{"init_std_router": 0.0221, "lr_router": 0.00175, "vocab_size": 21615, "optimizer": "soap_variant", "beta1": 0.95, "seq_len": 256, "steps": 6492}
Below are experts of layer 4 (counted from 0) of a mixture-of-experts language model. Rows are named gate (a neuron's input weights, with its number), up (a neuron's input weights, with its number), down (a neuron's output weights, with its number) and show model dimensions 192-223. Each number is 500 + 40 x the weight over its row's rms, rounded and kept within 0 to 999. Numbers have three digits each.
Before each expert's rows: "mostly gets" lists some tokens that are sent to it at least half of the time. This comes from a sample of Wikipedia text that the model never trained on.

# expert 9
mostly gets: "In", " under", " In", "On", " On", " between"
gate0:534458476570479501491494555477511436486502531507500485458482509509422469506482485554583478473470
up0:520482499475461547502468502485550485455462522531457514514546499466505533476480519489515509457567
down0:447467484515527548592523535646528518565410467567524459465489453576520495483572538545504496554504
gate1:499493491435519440521494534486471425507520506543466566462466499532487441487484433484492477503618
up1:479460487469473495442501481505493488440534511543443512516557437465470490470522513496473577545507
down1:482571525519498531534465585516472510495488581566480509415539521541565553521491514494442504450512
gate2:530477458476523504492488542447495515520474556468508421492580495555533491521522400561491445507463
up2:433440555532469506543489526457517499447501532495417503496541477518495462484534516491555498508555
down2:390404522475488459511498468524445458509453467546537455467486536452538521498520537471494463483504
gate3:485509495512528514514551503568537494450547470550479482516509459449519441518505445489556491522524
up3:441457506516547509446485508457472527445475424471467494517467435508526505495525412521486536447477
down3:480514451496473510480520561414558537486507522492503581549510568466464459511525428462500486493404
gate4:554498491466533576451488497505540570507487454522578499484526517432536514539482481545471497532482
up4:537506543428421496487517485537437448460456521426451499491487539524537438449510469501558541473461
down4:463524513563480534473453554600505516530482484456489555499433530574575524477508490575507455496563
gate5:499429511531451521442467512448494499502536520534421484456486526495535502503446482514527497516483
up5:485531511524510454429484540455508492502505521517501440481434585477489557511470525467523470457461
down5:479468485542526548549505492530489488501483555567594505466530506503436511509552588542597554549478
gate6:479549533511491491544424471521528517456379541459523508493518580513537435574508523541504498495509
up6:428546547528511508528526498523477559532454531510531444606491538560478513605507519489532463493496
down6:475427501459568529442453469526554485476482516548487541467517570506533557509463521470509485553435
gate7:530502438541487517492410521467546487489431551507533503501516479515488429383528450522494520439547
up7:479484576476485538523489486573466512583522470500459443492438531494484557535481475487438485518458
down7:478487449474532457443490477491579416463494517517537506447503476464504436488496561491545529472562
gate8:444488526501503524460479469499489529453522472575579484541545463416445524511459551483500477475472
up8:468526576488523483521538520508475526499477491461555480452454515590533515502494465545505510587495
down8:418507527445470509450502579573484487420506463475542465525488454505494512492434411547523508568473

# expert 8
mostly gets: ",", "),", "\",", " France", " York", "',"
gate0:450473508552514467477387501495477543468494493474496494503504537539508346427550558529545514550499
up0:562466476456474546513386468460479453484515502459542497437486466479497497540549534449502554468472
down0:435560526492508447479538511511499469526513505471531433561483552512563515533483425450451494486511
gate1:508473459435539467472541511498501503470400500531468598482521526498522430501527479521503518523508
up1:572558550586529529510500514482507464473429454523482512446504511498532533475501497537470467490533
down1:489503523482486485439469410469508485442503495493543521453496544513503552462483484525471503489544
gate2:513512559511506519507491533521503463521549503538513553462510493505574501495528507482456535454549
up2:471504450536521505459500502450487512442439524546460549433518517510531515470433526558533534436498
down2:527522451452515434436504530600532546464476484453526528432468549519469493540521467482454477404479
gate3:487515495596474497510505481478488533522503494475518514420514504497465512572537484500449508495479
up3:576518486519474453551558529555555523533441504490529415471564487507572564513523430507588496489523
down3:520478462563473575507492561458519496520461509434464508546468495471438524437479561499494550428543
gate4:515530561421461519471467542496479531551461511485493497472535463551479535443499453627543528512496
up4:444481460457535543470486516477455505537566567492442431511491500484441482553404488503496483493530
down4:522418518476480547455429523546418508536498555469515449473550601506564529569458560479539483502501
gate5:537479478509427449535512494546473411556566493508468511504476496575499520560454650512596520468465
up5:465532560522483484440531492514484454527531492512500490456523474484515510489499451452455523427532
down5:547480525562474486551504439572532555426481544557446479460509438473496543525482517504506506546522
gate6:480491511544445530528500552531610503548460492499494579429584472450442495488530484505471544526517
up6:511504577487499478470526531539546535530586490543520511443480483475461478549519500507522504469548
down6:464517470516565481454555621483441556445495460536519538528518547478538516493539526473486497470466
gate7:494518461514470495461488535474462526480470478390464465437446509544515486486488438505603508564558
up7:510493505408463524507562483462556544480521556414494492501492500542549485510458541539491448444561
down7:525530479511483520484447455514455531544511502505511591510550517428524511598506481511510460472473
gate8:498486469580423445449544513487529481528507471494498502517545395484454498544457554515506501511523
up8:541515467542483558504475521448434439490521503509530604448506401483524559498508488542487546450462
down8:493515561547479533483548451538501496459490451495468457553497461481541508519530566545441455507519

# expert 6
mostly gets: ".S", ".C", " |\n", "RA", "----\n\n", "UP"
gate0:478514496538536525446527548500488464473600476456457469476547530515489536496516469501502526482453
up0:553534530475459544480527567502519475509483417488541541555541440550466565468524470523522442483524
down0:499479415453498471433461544511470528579521445464520504540511450435541491475488484549468527510544
gate1:503405559497541516471451507492465485484456518543450480380480483530504521467492474401490520562479
up1:483489422438479425501499562503492436472433517504496572491508495544478491539529473406435431456523
down1:487453534474440492559451484529475502545517491527503472506467460589489498465491480517508483561488
gate2:516527489572454449509502509490551510407503490486509559563514494492469475464560508538540463512494
up2:505502496464509551530462539468552524465566565526521537486452559535503557501465447536534471520447
down2:518562544508529498449411496563454446565523487525542491527477524500467467557468558521486522478418
gate3:462554428502577548417510540481550508463542516448481491496477508448551521453465527490523538508478
up3:490486527534479512478586492585506577506516466461477495508469488608459547506511538405455547529504
down3:503492422494568528494482477572562550480465475480462431496536541418506569486563521513543514470510
gate4:489418442529551506483457593532514450505494531481412525511502534485538498552451477492512491478592
up4:481459502505553416481462553459562458483446511472470535513395492458493495491545508517499437506480
down4:516565493505484518509517431405483468461436483530557437509509475541469452524556472464494532593513
gate5:456460561519450448442493498488477507531465472518515502544465424485504486527487557557552516485468
up5:527536435532467528535559576467483427511492499518552432469479528483513527499541526484434439482514
down5:509467503462466522428484538455525514562494504478440558493488428498467422517479532485530533485499
gate6:569466506530513455619498481545459529434472534485561517457447494473491495533544517488402503507561
up6:562509505484518470536500562473483514432546504445529447405479505490498484474486486519402503483558
down6:566446550543466476552520572453522492535493585566431453409543476521527509474527568450494517490504
gate7:492498528491459561556500482497455438510434555515551563432481501484532527517513473447456454464466
up7:494512512523422522570484556482492458530424473437565504537540500474524451545516511483523463561515
down7:503523499564479445487575526509563550433506492500559452466497466493477499508560483494574578500469
gate8:450540465464513552539459450537521431527552511507608480577483507431474499517462529466479482524493
up8:509486520443560561490531428516527477438492458487513503504533520481509479523539556480451451499576
down8:505441518558556464417491486488481481449510517559549622472465441486514460485423571573508587431516

# expert 0
mostly gets: " for", " For", " born", " Born", " Hill", "-S"
gate0:534529494544520507490522528458465484532453547580475553495526530472494490504483552515508568468507
up0:536452469476443456496498533559550484462468473510488439429468525506426492424500502526474452490560
down0:467509489478547484472476503494542525489473506508544542510509489436441528384511512464426484520477
gate1:491472448525564537538512545484524473498486538546405437553557499510547510487561471479494550445514
up1:523542456536492535562510572496544567508537491486460526461531547490491504496554466520492468491479
down1:508442441550542502511490445486457520549527486479496517519518472528513527577435472544506483450554
gate2:513498449441493597543499494446531548505529544513479463487544489480477443512485510503495586493518
up2:514547534514577441473526467516445454497478500551442431558463490469475495469487575441462440495486
down2:535509579478520522512467482519509438550532479505475541513485535457504508462476498485461565498514
gate3:519560542518485486481427523543554511509474515495483467446445479465550577495562474496521532570516
up3:425558607535468467441408529441466536602451580543538485413447430492531509526469460467480527571482
down3:506572530517460509470396517439468516461463515421477478517456449478478550505525529491495540567545
gate4:458525523568483498538482509588484458480443441547392505486438461438527577541531541529538539526530
up4:479516471539513498462502503470531487553505484503483487439472515525583452469557460526557580508541
down4:517536495525466517502450481499489498472507479457570519519522513574554510524478551510462552456508
gate5:500461491510541471506536500414585449533471468560511519507510478521517519426556530548425423537519
up5:563584502461510504414495484476491454469522543466443475531516523510456443518448500510514451522520
down5:539537542423461565537450473505508524502541572511477458512500471516472554533504452526491452501514
gate6:502519571431554510471507515536502577450529497502534426502483504590434464508512464491556485551432
up6:523484551479509525476523470504458634504484510475455511531460453575480525462476465472510511520537
down6:475497491510468562490510488437482516584540546433523467492507482512544514541502540516427441491508
gate7:550546472516523537470550554532459476495535494536487509540547594546528504551509466522548490471522
up7:470533579531548520506456509475516499522507464461553500478500504496464496531481519498586482439557
down7:512550513496494454589583516536540471572479465491526496504503464498485470482488515548453482479522
gate8:502536554543492584556527526516538537451486579492415514574520491470492478413562516519544518531549
up8:495457492489459501541496523565498506501521484512487617566446519572436465463458516503545555489470
down8:453634508528492471415461562514464493482494454497458439478473579388545531491520516479508553539517

# expert 7
mostly gets: " John", " Sh", " William", " San", " Man", " James"
gate0:448493532495519505501528497449489454601444490516528551478506487535397495525441455475472482436543
up0:517504557466477507552547455548481470456524546514499543588523490476548474494533501505497465562494
down0:494513481502425419546447454516502452518515508553503448487553398486487507552494491580430562543503
gate1:529598465547487483482469512510480436451507493524507487491483424531527498566526472501536537484514
up1:509477450446524541492452455442463476489484542458516483480479495489496476462512522530459514402535
down1:525480519483456529473582560487452505528497475522472464537555570527464497420428482482591520535556
gate2:491528491519506469469551508433510524480465567493556550468476580560413471514507506514526524440542
up2:515553448425436485533586480486525509487466431517525524474577613503522526505527531528516462560529
down2:493490482509445465534481402429507503528498513494510505510548555486537465466552562510475540518511
gate3:551569461500547616464517564444421484524545452547519512552503524582538514500554502499497434478473
up3:528523512493439495559487497524510531549496520467458535427444503475481512539484552509565431491513
down3:546484479500441504477497475454509508521460489561445506493536529515462461470558465506515474526524
gate4:498495544439551471518563553500467470492510570535524465500473414550539524464546519422449451573585
up4:477536518485492492545520513391509488570466514497477523540530539572497483468539511532489471450514
down4:461451473507459504472479407492512484508514501568522544477518557526549557501535534488463441491471
gate5:560496487531509461497504563514498474460547513479492546509478490512486408524476525541526488515451
up5:498613483476494500525474571505480438540512497522464444548488564427517564501462504477463471514466
down5:483523602572536508438474426519493464448499529532468480481465502482549466498530486422508443513508
gate6:475455467470488480451495469563518528502518517432537488472454469547519465458466487526517523461507
up6:486464465509580495435507485493472519527566540529510442501490433458450503451493474579524514428461
down6:508544447441452539500508486500432461474507498439527475539469465453512490536542476522496465469536
gate7:459503513534571519495530522487553462535526505545532494509469565524516539471477522459479479522442
up7:526478501574487443439470513504472543455481475457473597493475420509489504498554477475431515505506
down7:470475460491504370463482390547490432453532526441467561482483477470520477520516532572453485529466
gate8:527468504496507505501502529512498504496525544545462456485519481597501501478435469489515558531484
up8:518499557484468453466463554516528524497465495420464527469473499485497457455453428520484501428468
down8:544603466453622488467454551451519552571484559485538486533458525543452518500447458416482548496491

# expert 11
mostly gets: "c", " June", " January", " April", " February", " July"
gate0:478517539490506526535469523458509504551517542495512513472477535450529473486526467489473518501457
up0:514495490549528543556520504477517539503481548464514499535482439530468490518527503540547530473488
down0:502522497507503480555449438553522414454571520550530481459487488489546437552482534507437519505470
gate1:441550470562475542596469531532462544518544502539524539513536481512597555475481504528497474477488
up1:533546484493546518448501493427496492517467503540517511476593610443511516509485512466471452517521
down1:527469537506575452563517517470531459478511492471541566517573581457443573578438477466468507460428
gate2:495533460437463467507517557490444581513524544437479549559487492502496516514519504425503540431482
up2:547494491486464581505532476443512450471513503484453514478477435533525628557508471543493509538475
down2:584534534569536511496505447544428521559454480540516544490548472582553414530458493569504550518511
gate3:504459495526574500525452482510466472511470507486576539488507564461432473450419458482425419497444
up3:451471476537406531565535513503560509550507480446488538460480474500499496535517537447455427538462
down3:539483516439473490491531479502571443555546534575552513448532507441552490518491466555448521569511
gate4:486435505454512524488528503476552558514530444479548455460520386487564449506529429454500429551509
up4:491370465476492469581543441486489494503456520483415538550476458567520506505499476524472476548538
down4:388422525443482485498536568474561522530488526486465447531449540489503490467555565542469506517448
gate5:482470494507520515612476487511449502559439478597521541468552478541576472463471488503474439529508
up5:425518536554558569489569454460537542550489534403484467541494428502473503522529480435524530496483
down5:571531509564576553556431440522525541419445425557512482506619456504485523512571544494486506478509
gate6:508585476484470490570508457514510393499499554469527491518539466525446454478542493508477547459480
up6:471528390505493496505497495485443521438445524472480498531495531518522479496517505438483558512506
down6:478486497535550477519471465501504504472469508482473488467547486558527544528448442527444415487461
gate7:503516614488535469539491480461522482543512481493444465501524549422520541460483494454524515519482
up7:424543503433443523526539489508455457479505480545456528499524529470452493484560463577470533534515
down7:480463473539518508508530604490465470544546503504463539484492498493471543481492467581472451505456
gate8:471548440457531419505502489497503587540515472529496506420412513466552562473521493496527513610529
up8:525465516492543446473455480484514456499576420517508531471524500504481541538500517497436473523528
down8:493574518491508525452467508510477521431466544484547440571497476419532507467474461516428506456487

# expert 2
mostly gets: " season", " years", " time", " year", " film", " area"
gate0:519482455530447477487508473518483432505513450482573508467573451447469493488439566493479499434539
up0:486454529489455486406505462565474540491534453510506506489466520545444437510507557449522445475444
down0:568476556542507568527443514526488440542499431431532476578514484423487558538517535440450574455543
gate1:475470553504523434537505484543545520524550507522425488562502472468516527494419490502444502479479
up1:514501409480543463477536491516465507483590591523475535514506406483449504461556520500419525486546
down1:509526482513512517509540368516522477468555522511521513447494461464479440443547465492486513486516
gate2:501500495530443509541549494552502472502553586510467517514513456524479491493480401487496478494525
up2:529501532474532435444528453481542437456492464419500486554517499505509455496556469540598482428461
down2:588489513491542475550473456495488428518513500560561574498533534438538465454458537440548515516565
gate3:538528547502452486477537446481474472399493520516434469521521481464500458420416503463533489474616
up3:492563495519510528486471510480545489401502541516439474515492516475523406445490529493568469473515
down3:467448505492594443556527511521443516582463519475539507469504498500471510581535545520530568448411
gate4:441540508499531483472489541490485520538524565499522479429542546450477507485506457528459598544542
up4:512512562530486461521514466448470534486484520510400498533541484562486482516472517559486505544409
down4:547491437581481550473451447495505528492494517513527460470414473546489554497537532513545465518497
gate5:450481462472499530480519520460517582491486569531438521517539474529545494472441536458453508489555
up5:489556532552585533556536576524400499513517462504476532497494522453512484518549509497495454604513
down5:518451520457549470463496534477499482536432521515524451433511527570509499508478501483446603431479
gate6:538508506511490551480454525447470516470458537549524461505498567516535543534554503431508482563611
up6:474507546506505645493580510478516559500519450524507456475540475421542484489594466506464513542516
down6:556544494487574523504467455552446506529493575534497464409527537494491446550496484485494556524542
gate7:552489440474523512541532489561533541503544526551475438499410471493563487436429504460555492527500
up7:468481457440518536486507483439473520504487511477457494469508529527511505490460528460495553528495
down7:554532547474511554497527527542494500511431506500531536411580532465553511539495463468516486487463
gate8:532511453548504422400500485493560524448564494525459499537499487531418536474544478527570428519538
up8:585484494437418474403503541477546519503505452502467549552512533461516462409441530473537606511467
down8:559469538496464497528470519529488515539454482499461488462514568549476462467477558476467498564414

# expert 4
mostly gets: "–", "000", " −", " km", "′", " more"
gate0:470505454461500519551464480546514560569479551564501538556481476470439535496583466499497481567584
up0:514532506459553492460490462495515542521457497510456482588477527519512451506536474495555489517477
down0:472452519576519500537537393523522500563445514535511509451509502458494522447501450531491480546506
gate1:499521480545563464497503531506455475515485535498524524476556479516525527519478468466487529490442
up1:559517541494494444543456551542431455558501570552514451488554479497489515503462517484472496494552
down1:488512473518538578419463565476447485475545519438566564464551510542405515458493388467530497501439
gate2:585496528512514506553508565554474472500526557475474455477508525486562487496530516549528447399416
up2:519539513489473441515577518435485518537471516499477467562474437519475500481508546469521521505472
down2:564502553482498514524484567571501439517519546488443439519540560549520514388504529528508465493469
gate3:459541481427433477582422519494558419557504564502498523580530461523529478517566491584514498455498
up3:516483460564446586512517428506517408499554476455461476486499463464575597550481567436501419531521
down3:518550562548398576466493512504485484482560488517526482547496472461485469492493490471493418432523
gate4:540556545553495442473493542492578481463499505512434481497472525466475552507440458525477508546497
up4:529449533501505478455488489483533474463521540534400501437447513518524471538455488530529582500561
down4:526445550561439547426524506528519471481468477508473513458489518563564561520542500566457498506594
gate5:485496508540565551508523483443458464499533476500545457498529492517524553530539483413480508499508
up5:453531455530560525492484496445475498530520550469499584514475465511454504462473528495474545422477
down5:457539537544441506496461358515503516583477443525476506471429473491492455422505467549526617515518
gate6:505486575495544533604450490568502472513511528555545399525481541428492455593498570473498550509454
up6:514445453589547469479517510456502565518499596446458562459528530519529523538497467523520534529598
down6:524465520528436557477519525492487535499474468534487518488467517530516491461533492448463514489422
gate7:536433493551509512576514465527499538539537392529465509507532541552468467563424524469468504491468
up7:533469525477503603530521492521530445564481435537467524545589506524512463604449497475489489482479
down7:511562495464517470540460574460547563482454577487493506469394394487495547425526495470512547478535
gate8:448491443530606450488486573444503526522542564455520448471449554513455473464559504479535491478486
up8:522477438565460530513512503558508451497475438535463499508523501426535444564450594454554521467496
down8:567445527434494469464528555483490505472484514499451514567583440534536467432463514447459455502489

# expert 1
mostly gets: "'s", " his", " an", " their", " =\n\n", "==\n"
gate0:507532470529447471436472484475532500500532519505526538539484506552463484476512540474504466510467
up0:556433528554468503501453511454449487626568498496570468499485557439421438497550475476530543477408
down0:543555481548513485530498531481463465482485449492484497523586541519484494522473428464499461433548
gate1:523518473460472475463489496539515486548538470552498465510492447543507423485540488554514475541551
up1:548508571578507480508467502455491540448537461531547546478531513518447499475465431490452547472503
down1:555494535556455509562479460544404428482534537492525495417477452500466505492449525595487568460498
gate2:518530462447488440495533517489487529517469497470435520494531451442491545528495592514445505541538
up2:432402471445562495498476470486466455435468510528514498523469438493508412509522506498540459517514
down2:493560507589504478533534499513416600522531518544576486504533508476564590529489574498494532506470
gate3:462580485511468455512472492524520477606613500536518509538535554490405515438430478498482505432471
up3:493516527524470518456605521535565473452494464506466427458475455541662482504506565518472512518535
down3:513479521498555455487508510501545500431494508505481493471505482453537438464484472478488524512495
gate4:514442490512526571500506538503522529488503570540511557571543481430533499468528567553549534542431
up4:515536523493524405483551440454553517454514489487546452572450540513417473489519545456519447438478
down4:514459446484518604514449401514512437486507531497533517471531526475502489545476442472494495488561
gate5:511448540523489524400486512470449503548534481530538469547477513524458492495512473526537565487491
up5:489478528462527498465461494495437555460435433471463512507456502558521475535457469513509416446466
down5:470455466485464545542418570523481432566531453494584503532490541483529513504523495489528503486402
gate6:479523440532483513517488475480450485564469453526445512462435474517557491477453636583553537518524
up6:550531439494499552543460503425444495473539448440488468528473470466498528434501476502451504501451
down6:562409472500518511471478489492505491497483386521539537498472453471498527564537570476449418500561
gate7:539499437500517505453510521495516525487541538449437525593532512425559564500518417503440503512484
up7:498492531496434509455449484493552472554447490428511556496443559566475498562410512468554547501486
down7:519453413576428515548506359439524492520593543511526459558475507513500543499480517512469478558452
gate8:496507412509420590498374504451503531504526521522547553503500470545505464422553480479555536520445
up8:489490512533530434499491502562625524499479492466576514527510564454495506488467554493508495513451
down8:429455520543535482492527499483517495551519534464449487480521551495449477569488515493429618528373

# expert 3
mostly gets: " and", " was", " he", " is", " it", " not"
gate0:438539490478535451557566500491517531558531527520485555491416503546507510432464461539548620472511
up0:481476525543463485461452496473470474425538425516522563475479518510510484479512540516502492517540
down0:515501495508561501495502609579530515467455507451457441490512446518482501605561522515515465533460
gate1:481540457464490505545513481473482521440473543471500525454473520484527509510441488527435536475517
up1:418555498492493503485489492504537521494534557517574492466513491515508440472502485571467510506467
down1:563548530557503506512459507539513540462505501514509509503496525532429537464468566460562554455454
gate2:544509479493474528555519513451488452457464473529510546493465498440531427560559537563446520540463
up2:525566509495410504468477529501468471474504452563456490450504487435488501588512496547431595532474
down2:513507479475436555495505408480492482464452460542505496554543468446391476499502483517555478564539
gate3:556548484430510555488604511481504575554487484503522533477581464501410446538547493487526563510548
up3:513542531512490582464501497477413511515458510564478532523550554491449536473509541488523469583471
down3:496534489465465496456495514453481615443455551501579492432489526583515553480523546548494518517525
gate4:436469543516493487432470499526502525550505533529487483536531457417511453499442475499534487560472
up4:436472518539539444510508542474499541537486486540519481516536516397521558500560461572541515574510
down4:479480491485442454418533544560527448502465502540507522549452486464501521487563445522557489501544
gate5:468457545470549512493508530545483481502494536469483504567528520431539567474410533504483544471457
up5:540459466460445423511507462470463465503530444496459490457428471453476467465539482520521492580560
down5:476455549516509458415536597502485453437455526486492535551490486450506458482518534432487498483455
gate6:513450497515519554530513512506544505462491497573579571447584555456504453526545549463449522471537
up6:514533477536467414537574476494427532516543450478514530534503500500529391499469471479548485587492
down6:497538522488495541488440597484448485551462455469475515533412487511474494498497464431571545568444
gate7:415442528468572507499524539548493453504438439490485475455448447521507492507455484518455452446537
up7:479548451504551501553550535491531473549482438497474525491538462532541555451495448523488477482536
down7:490538502496490492546508385485561412481491416507516555490523490497558557495488473561433523479479
gate8:503525467503510477468545525493476532541515596514463501546516563508487523618570493524492490416491
up8:598498479569465496463523486491519438492542494533426523479487479529547520567491535470513423515476
down8:409514469499496473483465476435516553508455434442417442503434530493438533458584448538429491563419

# expert 10
mostly gets: "----\n\n", " Cup", " FC", "'\n", " Hapoel", " AUS"
gate0:441466477516459490520481483469524462483559560532468528477529478519484528542418470429526520516507
up0:485518520463485494430513486526482485584512481566501476450462515467507473557535508508573444443525
down0:532517456550511437488532472546533406398480462471527476543458545401522509419576460495475472451454
gate1:473517457466504533494520508465526530543496440447488544498473541525472468533547510506582565443548
up1:491543470395536471513492473494540549458478519452498454479513520500507557505533409456528516536528
down1:506574497556498505495532428553476538430511467486577473508495487408434546507438459455483468505541
gate2:515503472525500481496381488500461478544525520434537519431501498536574530462419526499496516516525
up2:514498484490492522487425557548417464475550492510540438450493493469511583553394434511555462525606
down2:518501436471493496548428563492474553453411534455516533472474489557539554542563579508478524475539
gate3:546472528543499469484528512557458480481462474550456432503513532536551525519472488554437516560511
up3:563491462514504523444538505533455481536487526457470510517462593507435522575517528554504487512522
down3:509422497445519456388475546496499468476473476545500548447493546464552544509533461528526451589505
gate4:544448561515553505537508490528471521466492533461560502474508563484511486411495488531431478495516
up4:447487543519544477566547525498516520535587499498531478481499488517466494479473493448438543460487
down4:556538476553478497526499450484486523519522517541464486502580481492465528512472479552497511513533
gate5:449535524514534479446540492407456490507541521508478417503425519444401517504465529557494448490540
up5:427521495483500473524483505501521489485518487463552418464473527515461560461461506468453426518533
down5:492493472562496449443513446553541462533448434543537521484487530495507513482530593545521538447490
gate6:429493483517449468506552496560459443437520510493489534468514524552554478493491504443471536510434
up6:406493425477519467490460511433539432552477531451432495529493454493452523518505452489539454463524
down6:465566524476513492506518530472460502524482602427546427521517496538524516505504486513520575576495
gate7:510479497546516478467477486435506450476481429480548546473490573448504512491454527495536458511454
up7:591414538479492507486513462449451509583466501458486458510449497454503522494506474526483537501517
down7:592451497539483562445522544487492525518496544471534524498456471460466462518466567484524457539476
gate8:521470541497511491476438496498430573474498506522487498548483565441427547462551516542532471434437
up8:530494468473413461543481487481524491521492449506562540504525584522558496493535521523482493470451
down8:544509443541530534487537467559439525423470504484437437526485508580501528504477453488528502486510

# expert 5
mostly gets: " \"", ")", "\"", " b", " well", " same"
gate0:544510503479500439467487548496450485532496489451510479486494554500500521497544515499488558491503
up0:476531445494469517501505541466542470536551559540524439543505502516499540512478540518441387470549
down0:581512544508529442457463558508571493408524497553532470501469492544492514527482460524547465552568
gate1:519524601481463490496458512491431529491531474489498570539578479513529504521457473531486466550409
up1:500472491505497453450549505561560483554461454491466500437489452559491520529487484543515474408475
down1:496562459417518494544504441541457489554518509452546472440490483473538536457475470486518463464518
gate2:490459497499530601491498433459493591417448567412488499478477503488478508542546487533465454417525
up2:490502521561493443494494500499511479478445518547516467527518518549510540443436554498462481461510
down2:506496476425523524492433442559475456472488449482460507506515496484547509528522545454522552446475
gate3:447512543521548443479579489488540468436491492543529496520502570478527489498507534493564507526500
up3:498574596459490514429448513539458522531477445538482535472511479487613501489512541557465445532507
down3:469500519513564521516465452533595460517521482525510441504436488436524494544489502547463427474505
gate4:554500554525437472532497480530538413521486551498448483457473453508484516501498435545454468533527
up4:442578480531510483485507539510570456427507517440505592494498590529565544490425496403568447502509
down4:496542455455454498490549402595508429456508476480461518512505460542532547429539499406526512467446
gate5:470430479499466525479481441526446540563535447590552519460493488455481462494558503533551486520464
up5:469536559417508469476444400557503495446544437540480524446530508491513549522534547548475471560551
down5:457469471576559465486491448500469412499507485515492530535530498481533496534435484530490484458492
gate6:465454469469506526424510548478549491409533491561571529500515529469537468543450466495454469479507
up6:490543498534539543497478535518529548449463485434537535487525512463455511583523489489448476448519
down6:584553499522446528491489495498430460521482473481511496514516498480512553537502477501513481409582
gate7:421483541430575459511501530461593487497492496544521496472479514517499544469424505453500581532489
up7:528510514438456466517495563458469575522454533464470457472492498515494448520471525526453483492502
down7:470498485427452483451463519531434527526487493451510532538513461432482574563524541485553509589481
gate8:475525471493471511482481472478522493563512550435490486454472402500554515498500495470510517448539
up8:569462489426560521514497469560481468506468526566475517472486405464544554490558515484511461526484
down8:498465391525503507520541499502488475576568507499450526490498485534554583557526508541560498454480